Experts of a small language model.
Size: 10 layers, vocabulary 2048, 73.5M parameters.
Experts: 192 experts in each of 10 layers, 96 GELU neurons an expert.
Below are experts of layer 5 (counted from 0) of a mixture-of-experts language model. Rows are named router (the router's row for the expert) and show model dimensions 0-191. Each number is 500 + 25 x the weight over its row's rms, rounded and kept within 0 to 999. Numbers have three digits each.
After each expert's rows: a language model's description of what the expert responds to. This comes from a sample of Wikipedia text that the model never trained on.

# expert 54
router:511472528487476435483507508506496546537518547439507506474475474510478510483517490468519495491475493481503489517511438540485442484450498495530507491510516521476475500493493485506530525501492510486519460517486481490476486531514477487516526517536490499500485495497429480516467508518524472524500508519538468453557488509478514546550541482480488490492518497525529536455482544482506504484509557508532492522464466502499505491461481494486481500494538527505540492471525540521553492514468485512490513492510500482468555495515474506462506473466505501509490469497514520488493505519494524559
What it handles: Country, state and city names or their final pieces, e.g. Turke-y, Zamb-ia, Australia, United States, Scot-land, Leban-on.

# expert 22
router:533433478530495492557479452507486514468540513475498528495488492532511495511511512509492497465505486502530494455505510486517514523495527512481520483455500536475475554486520496504466500506529460523506554485472504472507492517480485487516513493486461519521527536478522464497508506483502481492531487511483451513498482511518518495498538491502519536498469507509469484472528482524506519481499477500571500463496499463491530507512411474522501491465525512492484474467515541448469461539501526527511515504530547476522525506486508530444516515492510499502492507487520491517495498486460430545
What it handles: Raw byte pieces of emoji, cuneiform, Japanese and math symbols, plus table pipes and digits in technical listings, e.g. ☉, ■.

# expert 50
router:508522497479481520511491499497508523480503460534470490472538521481521522478517503534515500503493472473501515515493432516473500510525489542476524526470509524512510519550545446476486473532526488504499498522513465483492472516529541482503472489483482532473442505517480540498481456530485480503504495502533538486471466453475504509470517504492488495466514528454549499465488494534491493508493534508451527502502469479501473523497499529486479468506495524511460466481523530533521494546505544443484512514511435475527502519548537528495516460486538496527529508513506498450529502513478504523
What it handles: Past-tense verbs and endings in biographies like wrote, served, di-ed, succeed-ed; also the w piece in else-w-here and kne-w.

# expert 11
router:468493493448523512473488525507498513474473525529477494514533544514500512468488493523498500514525524527511541507499547497505531483462485480500530487469489489562523489500485419537495508500506496526518499488508480480507496496541543478563467484485560495512514485485529473476477518475531479519523477458495486520472503473494454496533510497498467486495557539480471560490477503536469497547479459520441487507474499493559487523497488476507515531478509516487508509470513478488490508485495514475519500478524479485516496498526492467460465535489495443524524458485478518478478497519483492519
What it handles: Middle or ending pieces of common words, especially ant in guarantee and anticoagulant, plus ing, ation, ence, structure.

# expert 49
router:487522482478483494533490516471459511528487489543468479484516507489498502499466502492523500494478526477489559511486476549492487504530538544476541539476515500534531490469482481536497498520508521510546506503530520454446515564566542502529476511492490484521540491485502541456461499496512503508506483523477539521481473457507480499500494541529518473537496461484505487475489516472496520514480527507475515529491478504512466553512494484464498481456467497478518519479502519501471475503516509483488475460493443488522506512513500485462508497451478459479497528500524498473540563517524493491
What it handles: Past participle verbs and -ed endings after was/is, like known as, used, released, established, followed by by, as or to.

# expert 33
router:506526491484511439469514487501466529511478536475499531521486527493551539470515478481448499491491492496490516508448523549482455507509477517509493470522525478497527440517508462510527448485484469497524526482481484548492478514497538476514495507475481519509543476503465473513501507546487504474505479488489508475515547482542527549551443509451482475466509524522548515476522500505485497494509503503510538485488466503528496499497519465534505484528516476509476498491484539463498502515502488547471536527546529463520545484489539528503477517507483524481512482483466514481496502470511506481
What it handles: Plural -s endings and the verbs is, are, was, were after a subject, plus name-final vowels like Janata, Bharatiya.

# expert 44
router:529480530548486444482509475509515484495528493501451518487437509525478515451501508485511502478439470496529476499514483472484470501469483505525560448467511485501533542480487534546488506527498458554472507506485493519494531485476435517514506510453527523514534516509488490505493487479498495493509463507476479513515511486480463490525503499515484484499557518525461501499525497476495520459489478502495499475538472505480509491501512531489481494467523497501501495449458514474492513515503555469537522537522500498514484449516509536530471521549481472489547510509507524526501517487484464536
What it handles: Capital letters or words right after a number, such as C in "1000 CE", A in "550 A.D.", U in "UTC", people after census counts.

# expert 4
router:514504513494505498505507518453518491496492519510536497502501493503473527491505515500465510438493498509519517503545465507460542482490469488512535512476495488481509545505471479501486467574521534540449483460531472516496571475500509487494483507488450478460520491505557489508506503524471479532512476517490459505470494545493536501515512510525477507550530544443482466513526538486484525496521500497474478509489463529479514536472527515468525461512499509491520511521440500501467491502477500505486447496485525466530500489506489508471496500468485472518516514537490494483510544468497443525
What it handles: Opening quotation marks, parentheses, apostrophes and dashes before quoted titles, names or abbreviations, e.g. "from, (MMDA, date's.

# expert 19
router:479488485499506481514498473499496470522512459535538534468528495520504446485494507488542500487549500517538479517465497476487476517478483502514542521454516527505511494492506494536485512482506474509486477481476501480502502515538538507523470500492505469546489546487480471501440511493482498458506508506542483535491458436487482444512487507498488486509497513497475506514549505497495486496467470523494462510541504511550519537514480523494517520457566552506505458535490497479469547527476511470516543481518461508514480505520490543474525487482547474529503520474493466536500508518463480481
What it handles: Word endings and numbers in technical specifications of ships, vehicles, minerals and goods, e.g. go-od, continuous-ly, 1000 lb.

# expert 40
router:508437493525543517502482512477548503464452528509482533464531500496533463524517476509492503534543528498472523529475513500523482464498497496526480494486460482491478491517522483506511514488535476504483473518499478495465510477489469471466461514500556449481484486474494525476506486489509511491492509511549473502534501478496513470513517487546491523463563557497538540499514520501476506491523510549519494513493457485497508524535493489469494508524445422525460491487511522524518518480532495509524508468510484526531500531510478472506516501492484492556513511479513470492525445524526497472
What it handles: Common given names and surname or name-like fragments, e.g. Michael, Paul, Martin, Sartre, Partners, Curlett, Jones.

# expert 38
router:485455518499522426511462462456514527500496525507507513510490530514523551456502519483464496495475464500519460510508478506499490471555505523537496464472501476476489550539518488548518514503539490531460496463537508505512516471497507467481508495466470502469521467522505463498486486469502456511511499536518472507527502536463503537498519499474476543516501539526475479530532518523502531516468513489509502509496476478482531521511518514487460505478477488474517463483485514518466523522481552502495471496493545495531513467551487522524487540489531460528526559498518527490503501507503469486
What it handles: Degree, prime and apostrophe symbols after numbers in coordinates and football goal minutes, plus invisible characters, periods and opening parentheses.